config.toml
n_experts = 128
init_std_router = 0.0257
lr_router = 0.001
norm = "rmsnorm"
train_tokens = 328400000
max_steps = 10360
dataset = "wikipedia_en"
Below are experts of layer 3 (counted from 0) of a mixture-of-experts language model. Rows are named router (the router's row for the expert), gate (a neuron's input weights, with its number), up (a neuron's input weights, with its number), down (a neuron's output weights, with its number) and show model dimensions 0-255. Each number is 500 + 25 x the weight over its row's rms, rounded and kept within 0 to 999. Numbers have three digits each.
After each expert's rows: "mostly gets" lists some tokens that are sent to it at least half of the time. This comes from a sample of Wikipedia text that the model never trained on.

# expert 105
router:518538504492514457501471462504502498480493468529453523463474504466493492450520526469492494474557495481491430495511493482509472479555475539492478503517501496508477464508514496495477495475482498475531469517544473423503491469491503508502478492473491511544500478518514452489499474500556538485495519467489497478445480542456471482554484508457500508492461529518510539502506507507514508510500490520478467494518497524491511570548463496524495528492516484503524484461503508517555512514494527514514499489509489505462492486482526561506499509478471459488539497500516503473473489486521470520517540485519510514467491502498510500484475472505506474512498460496524543470477519504506506487482482506522475517467514481447496511487450534498500444483515514488527501551506557523486502529540469
gate0:500515517520512496488500524501491487509523488512485542497508485478465527489500497498510510488496491570491451501525500499485503540530411507513503508498491523482517551473532513479489505495522440556525504510516478497498519501495487489497493498498516505505501501525507485484474506504503518500523511471498501504499511495499487469503497578500522513486504508480457472526483528516432516506523497503547509486487477514543490518504506491504524496391480528493486519490512509500481494501489503527542505517500501492506495478458502497547516443466529481497497503514520504500470566477501489479505522471502511485531489523490566500520476500488542479467546484500495517486578492472563524502530515495506490485453489560556461488442519507504487472515506453501486459543473497496523507523534502
up0:511503534500492503488518534507468504449485485500463494501463505497500512480506498483485495552553451541503513499498519466501515502533483430481524499501515500458514498464502513472508503493497460458530509500514491488514494457499498514510499555495550508566500529464501487511480491491466507505451521498496497489496506498469522483449532493534570492494509500519470483537480484507501517534466546535490509498508474517496499505490470517502485499504491512458486504498507496505521499515513541425476490509493483497510518490499486382515528462479534496493502505491476551480519508513503504490442498502491499501455505456503477495525515502475480495485512504451487498503521491519462507438528505504498499522516503448486478456498495472486448580493509472495505485506497502494441497467509515
down0:498490486493488469492561487492504551494500515498529485499526518506533494454507489503473457493547509531500481502520492491512497468497512453499498512509502495497491519502496505481551499497511497545492531496506503481513430498451480492504507497517499450520504500534502502519510501475506477501500503533466499546498498527501508485497500486457463511506542492512514499558502506495495517528508502531489462441501549558509539469514501505509490514501478496487496504517459501484506559473500518509499495479506493543500529514506514479505500486502513499465464510497490504411553497519497472478524506500509543501502479517563510502514538460452523478520500482523573507464521517508510511477485429501509544524537509440494483486503474497512404504510536520521537497499517510452496503463488460
mostly gets: "hr", "omm", "ho", "yg", "obi", "phi"

# expert 118
router:545524508497522493487469511531456535464476474506483462481481488500508513505518514491470515504510479503500502514463455485487498524524515488474516538476487510485476497511502482511466511528493481447466483536512508492503521487476454535489487462500507513492463521558505489487508494539531514505498533478481532513492474494423516481509485479478451511472535540501502549519512463493524488492527506541497478490476553503510474513504508551497489481488509517557483521477552514483479506511491499517523532506482508533503529438528505539495456535467513555476533508506523485517540512468477495456476523478512458477486506519440489473471539496492523502500470518529471489471501483528460486507485520481538476450458511517477526514451486526490524453509497485501515532503513539503474521548515464
gate4:598546526508512524467445504529513509516507503493496512507510485511496497439507492516494524492492510494488513430506494491449488443494505502498501502469500491502510515456491503476454497468491521453507496526513499501508470499497594457486496494538503498492500490503497522509497501467560502516496498496525538496477494489496496514486512516480545494512498548505471500489483518501505513502542492499549452514500482498453438502545499493492502499525504484508496504483519519492525515498455496516555531503444521491534502515510509458478493510469510505438495479563478511504471500500540461473509499491507501536486451499513508501502515477521483499507527500473479542505452532500472511521467522506499487493522480524519522499536454486494508460497484501482461513529503496528582488482475454
up4:500497459506506500531503556528532493492541466566525511510464549518514553501475457536513478496497505498501499485459493558491514487499434513499512474539557501488492499500498544498453504498513494499519496499498520500499503500480520485496502506500500495500502527512512494516493505490503499506491500496480526498539486492503467486501497496490506490448468519533502520500454518543507514444553483498496513534458478459500500476482516528510497471509499492517547498488488547520500601516520489444510456480509567468479502502585518481517523515488521547497425476498528463496489512496491461499501502491478493503495497501517507567479497466510500499493500514502525500500449532521499527508507494527514475485454498514430508508497495482517506500500517499468494482481462519491534468501497522
down4:546484500504500483492534536524491505475488502518490506487547482520527508511524505480498482500531490519500496491540490498486507500480517532466537496502526497493501452464503519515415464478456492474509502495533495489488490483512495502500497481477505444451531505500498536504500517448500521516502472511480504444493500462494449510506468505501489482502464538517505554498499491500518509458495484514494481464460512482514523495399472518507502470514501406556510508512544504499465498502524485519503503481496491471501505500501501503500511511524499537498496517485476564446464551427500504501500505499452499503510491497517499527482499557508508527552493503491484501519488508482470574514478457537505485501491504504453451496509501512532499492514506559530509504496497500488524494531479501
mostly gets: " :", " –", ":", " -", " &", "/"

# expert 123
router:531511506467487494468476506521515520481476490516491467498477517488506500484524530516491478519533506502467479508453455531504463486511483451514550510518504494485450474544538468526516512495500505458488516525488512502481474473498503504475484491502518510492480481446512465564499482500518522480522476499412469534504491505496507506538496563468484492465519513446488504508526458504535514474504530540479485497467477495547508521526484538427470510498539474501467518497522491495499520513515532523504496512526498521451483488518523508516519507468482484479499559483520465479515490461530501435507567477483450453528522493488530496498543538479500484504510524453523479495484515543513493526501500489517504457473535506496532514467474528513519499491523495519511512520500504503505530512534477
gate0:495500463505501499474484498490497481483533508484489507495499484465500493509506506477463470468518484468500453498533517507459487502470512483506502500478499513509489513453495490507493472474537514496496533498505502489487543499486540472495473505462536504539511500504510485502553507488519506494484584503457504476531501523529492536498487499501498476418500520469501498542453496507484502549464484468505499500465495517501457519490496498491458493496495504499511502528499481518482474503529507493492498495520506492432517470472456511495527474495501506462502540520502497499453442498520534468532509490548502490467498521501477502495472436616446506485497502435504499560495497500506438477492498491498450502492501486474525501462456500500531516507500521478460482492513530475480499477500556
up0:503508494504438501450502499501508500514473499490500454501477499496488507491507476503495496514507526504539523514526482487479496499481527509499521501585489529522501496499499514453507537488476476504522503539493477476498519450497502482506493508512505501523501471505500492487496473478458507529543465513521531498508498537460495553489506541500448481532540505530485510497512508509530477517503498496521493481493504494459465479502517442526528511491507449540520442528501496500517551453520520497555513513501504529466502503508511496482486483511518497492501450459486498491542495467556499508528505495443478525473507534429504496464494510500506496489490526498478494491495527497500516496512495499483531467490466489506487484529617507492499506500583497494492467490544507497552431504481507
down0:527595521515492500461503516486470452504491514483455509498443489501495514501494507492453532503490512483502557502459502488544498464506543498502499513488498486525488471458501523478516511514529495510530517501516499489496499480503500491483499488523520519455470510533502507465472498486483500474443512502466500562516503460501472501546515463477507499482508487523507527496509441483537492512515503493500516474475504510521527504509512480501545515500511494473510540534475509480523498493509520501535471473471524527510557499456500498500515513499454494501480453488556502544544497502506520494510500494485457484485501553500491418499496501567511508493538481474495505470484469483516500463516504498483509519495462492516503502423507465547505500481501499501509513536504516469500468500419547
mostly gets: " including", " between", " among", " alongside", " using", " with"

# expert 65
router:542527524488539460478477501507476528476483484504486473491491510524491544471525485504537538486521473510504483532457504529458487550529498492466488528493499531509476508495543526505499548522440489483471445516533548503498520493516454525454468497476521472515449490496512467509492486561501522523472486529468498538495455536513479509501465492483493505475524491479520513504475510507535462485509526546502467474454541550533526521489483521488472445498488488524481473451490490518522484537523522499517513513488503514488488489517506558501503538489484502498531519480518481477563469509490484509550531471494495503486508496483466486493515519521547462532504498510488508498481497491459505548488508549551526482511499481450506521480485531508499497474504486531497544510536523486487535494496493
gate0:492460556491508509513508496487497501489500484509490493433491498476478532499501510501500484502461500506512526495498501519501492429538476503494510494495505542478479517506509487533458507511493510498564435494488472563499500518542500494520497479508490467447514496492487575500487440497498502500500506531497451552491524481500460471511512497500481521533463510510482478500488494458500501530522501509533510494494542552518490512478489533499502453502504516502493504538484518482464415489483504486501521537509495503506495538502493517505508498546479501483448478479527496499508514464495486474497479499526500488564518403452500471556503498488497485501484482505501527479500493495600500496555469504513461502441517501499502481493503516501498526533495511504497497492501511514507476510503482
up0:531505525530501491528504476486514505444500498496502516495500507510502496459506535465516505487500501492530468503493506468500499521490522495500480503513475503507526526499492500468507499500483501520509505531470500484499511508443577518478505551499471466500508483459494517446578461498479472479490509449495497498477505500457492523495487573496497461491515455496511504484493489518500486482514542502506507500499524453439507500492507503492493526542492509444511493534452499485518493556527499512555535437503501443547503477536500533479513517521504581501501491477483490547492524500495500519517444455473549536460489452485499500444529494511506523469535502503501511539500484538495518534499453504497501539553545518485501496502511499476520509512520514500471505504473507506503486504507513
down0:493473497519504524482513498508495498518502528475468502484525501519499424550506489500505504505511499527428461479537500500470522516509494471538478500486491520505503530490493507461515536457502532501510497513495526467442478512480512483487503516488539480495525510488506502548491508498533499484400468504501502507507498471499500514546491531531505503504551549492509522506507510510457487528501491526491522505507482510492501481499455506435534545520548494466516479517529501453532491524513509487526535505501498529502474547500459501516508472471491508484519545517545532499514507491498485503502500526489529478510513506497519511531541462466491520474501494491502554509538487501520506545529506506498458504473547548516500485517452481500455504488484515505533504572504550499440512472460532
mostly gets: " −", " .", "–", " £", "aged", " €"

# expert 28
router:494491500496538477468463479498489506455508465508499499501508540514530488456515532528484488529513495486497465490463500512478512519560516504520524507477492486485440462502499501520499542494498452494474468503505513502494471482530448487475516490478479479440506513511527450545496479528523530483502490534478457483503493517449530505552482506492471538460499520450505482502512500497511482486528499519485481517476513516477495514500478572498476500494499467481474506533513503480529537499505512478538524524531515515484534485428544515513507490461496463470515519502475499506504534490535475468475522519458491450491552467506520492494562512437513542534530478472502497470523487500492541506495473467541465491489497495487514534555489494503520461488517512527515531526491516504534511491519471
gate0:506499484511491487506482483499493423502466431538498464499500501528506499514495464441483509503501526504510499501487499497483453502550498476549538495462476504519502489479501500502468480481491497491572500484518524493475479505462514488485547545516495503503499515498500480531497468468458474488501524506500500501496500504483494557557498477523516474510504548516501502498499477501471466508526544487509506451506481501507487506504494553500494504480509469487500501498480487480489476511517507492499510505493531491460500499543488438512502506501485521505526412501552510502496420503524490483444524506505502496499501447487513458511500496413492502502481502465507479508538482473474509461494482492461445498499463500473500536454525515500500478481503504499491498404501505518484517501496528
up0:504510506526507507500499601483504492510532514497476529504449545518525502476493507553542496584499520516494502500497482523495499535526442509551499526469535492498486498475426466509528517478506481487512517511455502490507600431501499525536477499507454495484474540541500471512521539490477494498489495496470498546486498502460449499506483498547489483501484522504495500495495500492499518491479525498497431493506500479500480483505539532496504510529481530491529473502491506496517489499499517464491500503448507480565468488465489496513483498502500531484421542497521517518504497500469505534518476474496492504501462460489503516480507500502497490506498544510525506494494531528498499509457483522493550508482504503507497497537503497547507456513492532478504475508522497503523491498488501
down0:499525545505488512504500540499496528523572501474502490501503546530516507471514499498488476531516494530484504508498477501484525484500516501479411524494519524534508523485512501553513544503426485500563504504496481480504513490501496483456501488502496496515503451501516456497481503515527523497540510551490533518525473475543435479479501481510527477494501500520501520506568482516467575522485460495506500488488514516496503516533498497433505502483477518476508503503508500503503502506503515490528537533500525507498504505423477498495491486500499561506480465527491513506506507556455511501474478454510502502513497502552529523499504508526540498494404500446500498492491496504478516511483513500511500501499495486527487441497491523496467466486481500504508518497517511500532515467437511
mostly gets: " including", " such", " include", " like", " named", " Genus"

# expert 84
router:519508527467499472516486475539465504487477502508500448461476502473487511487503501498489496471517468485443468478493469452478512505516513507498479556488518523481460469446537459499484486543506499484515466507562489488518507490486483507479471469490498489564484497488504492570519550502523540490514481498489476511451484528516453497515522509499493491487511555459520512537514481488506516568509490542490495503453541498496502505538498480496509530470496489491496469477521514460479483469534488523521543529494515516478505481488482485465568523519522501490496527500487521504503475433501483472493508524472468507498519517523460501490527503451504507508579475546514496516513478476467500505485494464508469508481510513490531465498483498529517500485531522530520495531552525510479533503523501
gate0:500502488498479500508502504500536498498501468477484492499497535521488551494503510499503503524502528457499511494510520475497481523550517565492494538543538499492499472508495504485433476569494483409455508502487559497436531483509530517542502517489564513504513503474499485516465464507519496502485490493545496489502502466456462471497503473506501517480497477485552505521489518530469501489553506479500503473533474498500524528517508500465512496513507496462506493519498593499520507489529520493494497516498488473500494465472488489494512530491506494489562501488503460525500480483492454536495517501503499505496540506533542496458511490491478474501491499526496468454516549505494492502463505471473519480515470420472491507507478433528513504518550503510489493485519536494479514494524511
up0:498515500515467501504489495501520466525535505461511503486497505495509491527535503502531538473511484501496516440485547471474471505488500492458498525509488534497507499503480495562509532509539532500499520511540506466503561527506505514488506486466479476518501488472560508489463428482536591501504467463481503499464505580489498500532517504514500491487500453453432502537503523497505503510513504501480474481494487510500501491507486481506582515497503511503508517540458483525472498509488499522515505492504495500512498501525523524491468500513493493455472469487473505494511499493507492500509529445500453525536520479507513492481513518522500499471467523498528502486547531504438529525489502522497532504439487516500459509499499514478509508468497488501433508499503498500482437440461520
down0:487540517515498500500498519549500495538516528483526562487448506478469512497479468514536507503525581527492499502485518500505499502476489502502517496580478482496501538499489555513497546492525483493506502498488487513531499501551512510530493454479501473494499535500482512484475541512501568527489460476484502501483493509499501515511499500470495507490543532486498500597501501511541474502522564489446520476491497466479522500545538444487478565500501504500497547506502495521454503499465542438501492547492507525510511460559487499493490514503497485499495495460504495498512464490517510505480554498506523473543493502492497508500499518517523496467504476511529530525508480489458511496502524499529498502447496491511529489497451506489473494453506469506493505518508464505531525505472488
mostly gets: "ogen", "oro", "urance", "eo", " iron", " yellow"